From a checkpoint of a small mixture-of-experts model trained on Wikipedia.
Size: vocabulary 16384, 17.9M parameters.
Experts: 64 experts in each of 12 layers, 64 clamped SwiGLU neurons an expert.
Training: a variant of Muon for the experts, 252M tokens.
Below are experts of layer 4 (counted from 0) of a mixture-of-experts language model. Rows are named gate (a neuron's input weights, with its number), up (a neuron's input weights, with its number), down (a neuron's output weights, with its number) and show model dimensions 0-47. Each number is 50 + 12 x the weight over its row's rms, rounded and kept within 0 to 99.
Before each expert's rows: "gets" lists some tokens that make up at least twice as much of what it gets as of all text; "raises" lists some tokens whose logits its average output raises strongly, later layers aside. This comes from a sample of Wikipedia text that the model never trained on. Tokens count by the router's weight.

# expert 42
gets: "A", " A", " He", "B", "S", "M"
raises: "ad", "est", "et", "em", "aint", "av"
gate1:57 44 39 52 52 73 58 40 73 35 40 29 53 47 54 57 84 55 61 48 37 42 48 62 65 51 70 46 67 72 38 49 31 47 55 48 73 47 51 31 52 62 51 28 47 68 37 49
up1:67 38 32 33 59 60 57 59 95 52 49 40 56 49 49 66 46 49 67 51 61 46 40 53 60 46 40 43 31 44 44 55 35 41 55 43 71 44 22 44 63 54 44 51 66 60 49 33
down1:54 55 34 50 54 47 58 46 48 39 51 58 58 52 43 69 43 35 50 57 40 57 69 29 42 39 42 34 27 44 49 75 55 67 55 50 38 51 49 63 46 64 58 52 53 46 45 22

# expert 35
gets: "S", "T", "M", "P", "C", "R"
raises: "'s", ";", ",", " and"
gate25:47 42 52 45 43 31 24 57 53 47 53 46 52 55 41 43 17 61 61 66 75 61 43 56 73 54 30 59 53 56 41 60 53 56 59 37 52 43 45 29 55 34 61 47 31 49 56 34
up25:35 45 51 55 54 41 27 63 59 56 44 62 50 61 34 53 34 60 63 64 87 63 31 59 46 55 23 61 50 48 50 50 44 48 56 40 60 42 38 35 64 45 58 58 37 25 54 35
down25:49 51 62 62 67 44 72 61 50 42 54 61 47 52 59 52 72 64 51 51 31 41 56 45 35 51 43 53 43 69 51 59 60 76 48 72 40 64 45 63 64 61 45 51 60 48 48 61

# expert 61
gets: " In", "In", " A", " S", " On", " The"
raises: "r", "em", "ert", "les", "ib", "le"
gate8:31 44 66 77 39 53 65 44 61 70 64 57 75 48 57 29 37 53 29 53 41 36 48 47 49 46 49 44 36 47 53 49 47 34 49 43 55 61 33 66 45 57 48 35 67 41 54 62
up8:32 34 54 71 43 56 53 57 55 55 53 42 71 30 39 35 44 31 32 74 41 51 40 35 50 25 56 40 43 56 46 47 62 43 41 45 46 60 32 46 43 64 59 39 77 61 70 49
down8:67 66 39 49 36 42 79 71 43 47 69 46 29 57 48 60 55 56 67 65 62 58 50 63 45 52 38 50 62 34 41 55 35 55 47 42 57 52 46 29 33 63 68 65 36 35 33 40

# expert 62
gets: "\n", " is", "\n ", "\"", " was", ";"
raises: "ious", " Recap", "ched", "ing.", "ership", ".;"
gate15:46 40 41 57 67 45 54 43 26 51 54 58 40 56 69 43 72 22 57 35 69 51 66 51 30 32 48 56 61 42 41 51 45 49 41 57 58 61 43 46 37 73 56 49 38 18 40 42
up15:70 89 46 38 40 40 43 36 63 51 86 61 48 58 49 48 68 39 64 48 35 52 56 46 52 36 51 35 45 46 56 40 61 45 45 49 64 53 49 31 36 35 36 59 44 56 46 83
down15:35 42 63 42 26 52 52 73 54 57 35 47 49 41 16 46 44 54 44 53 50 43 48 41 36 56 35 54 50 65 71 46 52 42 61 34 51 67 30 38 54 45 45 50 51 48 69 55

# expert 9
gets: "a", "i", "o", "u", "e", "y"
raises: "iz", "ump", "umb", "cember", "uc", "aves"
gate8:46 44 78 73 60 57 48 49 56 61 49 21 51 41 43 28 36 25 50 62 43 55 47 42 57 48 48 51 28 50 41 43 33 55 50 65 66 48 54 37 42 54 28 44 58 35 50 52
up8:46 71 79 58 61 38 49 76 47 53 65 30 39 65 50 35 59 49 54 57 67 54 37 51 41 47 44 64 38 44 29 41 35 43 53 48 64 43 54 56 53 71 50 75 56 37 40 66
down8:52 67 38 34 39 42 53 66 50 70 51 65 62 43 62 46 49 27 74 30 69 38 52 61 36 61 57 47 52 53 57 38 32 39 19 41 36 57 39 45 39 53 55 61 50 25 40 53

# expert 43
gets: "al", "u", "ol", "il", "ul", "l"
raises: "ities", "aries", "ious", "ular", " fact", "ary,"
gate11:55 23 45 57 33 26 57 52 60 59 50 62 32 59 61 46 60 50 44 53 68 39 33 58 48 51 59 65 39 55 41 57 34 47 36 65 38 13 54 49 60 42 52 50 62 57 54 43
up11:19 53 28 65 39 29 42 50 70 48 63 66 51 54 46 18 71 58 48 25 39 43 61 34 52 38 43 42 55 36 59 44 35 50 45 59 53 43 52 55 38 55 54 54 58 52 38 51
down11:40 53 61 41 53 38 34 49 62 35 41 39 45 54 55 57 49 56 48 45 52 43 82 36 53 43 28 28 54 57 64 45 50 48 27 58 36 75 62 54 26 38 70 41 63 27 40 63